config = dict(
    d_model=384,
    experts_per_token=2,
    balance_loss=0.000205,
    n_head=6,
    rope_fraction=1.0,
    qk_norm=True,
    attn_scale=0.125,
    init_std_o=0.00623,
    init_std_down=0.00382,
    schedule='wsd',
    decay_fraction=0.538,
    steps=9697,
)
Below are experts of layer 7 (counted from 0) of a mixture-of-experts language model. Rows are named router (the router's row for the expert), down (a neuron's output weights, with its number) and show model dimensions 0-127. Each number is 50 + 12 x the weight over its row's rms, rounded and kept within 0 to 99.
After each expert's rows: "raises" lists some tokens whose logits its average output raises strongly, later layers aside. This comes from a sample of Wikipedia text that the model never trained on.

# expert 6
router:22 61 51 55 49 56 68 55 38 45 57 52 48 45 35 56 44 49 59 42 59 69 60 55 67 41 23 54 44 61 45 51 44 33 48 51 69 58 70 40 40 24 57 40 54 61 62 61 55 54 46 51 41 80 61 49 43 61 48 38 62 52 52 47 34 51 40 40 60 60 62 41 50 62 45 45 57 62 50 59 62 61 54 25 63 67 75 46 57 40 68 61 59 52 51 56 69 66 40 68 82 51 26 57 52 51 71 39 50 47 56 46 53 52 54 35 53 53 57 41 30 47 67 44 31 45 60 68
down0:29 58 48 41 33 60 56 42 58 54 49 37 57 26 56 46 49 58 52 48 62 76 64 31 60 41 58 69 10 51 44 45 62 42 39 44 43 52 62 67 55 35 51 67 44 40 49 44 57 44 43 49 60 55 46 70 50 20 68 48 62 49 58 33 31 70 47 51 59 53 42 52 66 61 55 44 68 53 56 56 44 43 58 51 38 68 56 32 39 39 61 56 48 47 61 51 40 42 46 44 42 46 43 34 54 41 46 46 43 36 47 46 53 63 62 36 53 62 51 47 31 64 56 64 27 62 65 78
raises: " and", ",", "-"

# expert 5
router:45 64 44 50 33 54 77 54 51 52 48 35 43 52 68 47 43 52 82 34 45 31 59 56 62 44 48 58 57 37 54 55 55 41 43 72 60 58 58 39 45 51 42 36 31 44 52 30 54 52 60 36 54 57 69 51 52 54 51 34 48 40 33 43 28 52 45 33 56 28 47 67 49 44 50 61 55 40 50 34 62 39 57 71 57 73 44 54 58 52 53 59 52 29 70 39 60 56 43 55 44 60 46 55 43 46 66 31 45 62 28 44 41 44 59 66 47 45 56 35 46 66 28 49 45 42 46 47
down0:62 62 43 65 74 49 52 54 57 70 31 49 60 39 35 32 61 40 62 52 37 47 59 53 39 61 63 44 59 30 73 51 53 62 24 40 55 50 68 42 53 63 46 58 47 60 49 64 38 33 49 41 61 49 31 43 41 45 43 67 36 32 58 68 68 43 66 33 54 40 65 42 62 41 49 48 50 47 33 54 54 49 48 54 24 51 47 34 53 52 44 46 58 33 49 34 46 50 58 63 43 68 48 63 67 63 78 49 45 45 75 68 34 65 39 65 44 44 55 66 61 63 60 49 67 59 50 54
raises: "8", "6", "0", "1"

# expert 3
router:46 58 45 42 44 63 57 55 36 35 49 44 56 59 54 70 61 47 64 57 43 81 52 41 62 38 14 44 54 39 37 37 48 31 57 58 62 58 60 35 40 43 82 34 56 53 43 58 48 55 52 61 43 68 60 66 50 71 53 32 31 53 56 37 41 54 39 60 64 43 66 50 67 50 50 55 66 60 41 46 37 59 55 40 50 57 45 46 56 75 61 72 50 44 61 43 66 46 46 41 61 50 50 72 40 52 63 40 44 51 40 35 35 53 36 46 45 61 40 55 53 47 50 46 62 38 35 59
down0:57 57 45 56 47 38 41 31 22 56 45 62 47 46 51 60 65 51 56 33 48 51 66 46 55 52 46 43 49 59 47 41 22 61 52 36 61 66 61 47 56 51 33 44 26 34 54 43 46 55 52 43 69 68 35 63 44 45 61 39 48 59 30 50 48 42 46 44 43 44 58 47 53 18 46 38 70 62 59 58 44 37 39 38 49 54 52 58 51 52 38 39 49 36 30 52 65 62 41 22 58 49 30 36 37 45 58 69 65 32 27 56 31 46 45 73 59 41 54 50 53 71 59 53 48 51 45 58
raises: ".", ",", " and", "-", "/", " ("

# expert 0
router:20 54 38 67 42 54 68 65 53 52 70 59 42 40 57 65 58 51 70 25 38 49 49 22 57 61 46 73 77 37 66 28 60 28 66 51 63 66 71 42 53 33 49 29 58 57 48 53 36 60 46 43 35 66 58 53 40 64 32 25 58 63 43 51 47 45 40 44 61 52 50 24 56 58 56 52 60 53 44 54 52 42 70 48 56 40 71 51 62 43 57 65 64 72 34 48 65 62 41 48 69 65 46 62 54 47 62 56 62 45 21 45 48 58 45 44 61 49 46 40 53 51 39 42 49 39 50 60
down0:61 55 29 58 30 43 73 35 53 62 48 48 61 45 67 52 64 59 61 40 50 61 34 66 30 42 53 37 30 58 38 58 53 47 60 55 65 48 41 67 37 50 54 53 56 43 50 53 58 51 40 44 43 39 59 51 38 51 54 60 41 53 26 64 58 48 37 42 52 48 54 37 39 46 41 38 64 35 37 56 59 34 31 59 50 42 53 44 41 36 57 78 46 83 46 52 55 47 60 50 64 48 49 40 49 45 45 27 27 68 44 39 46 65 56 49 35 56 42 43 51 58 60 50 57 24 40 64
raises: ",", " in", "-", " and", " (", "\n"

# expert 7
router:48 51 58 52 49 54 59 48 52 58 43 38 58 62 68 72 56 38 71 35 43 47 73 54 68 43 06 54 51 42 38 40 35 27 64 36 65 73 72 23 25 48 66 43 42 46 53 53 48 50 60 47 41 51 50 62 77 77 56 45 39 57 55 46 19 45 43 27 53 48 71 50 55 45 52 61 42 37 46 46 49 45 63 53 58 52 54 53 42 62 42 55 50 50 42 60 47 40 45 41 52 75 46 40 40 40 61 46 48 61 35 69 48 50 37 54 66 51 60 44 48 55 32 35 37 44 31 55
down0:57 35 61 64 65 27 57 39 60 66 67 42 29 57 44 50 57 48 41 46 50 58 48 62 54 53 47 43 51 43 65 36 52 40 81 36 46 54 45 50 39 30 44 29 56 63 39 49 44 33 71 36 43 44 49 68 53 53 35 64 59 54 41 67 44 47 47 52 58 46 62 54 30 51 25 72 47 51 31 46 44 61 36 45 46 66 32 51 46 44 68 27 51 41 45 43 40 76 35 38 51 62 77 42 52 53 84 69 58 26 54 49 47 42 56 67 48 36 47 67 48 53 51 64 62 36 35 27
raises: "0", "6", "7", "5", "4", "9"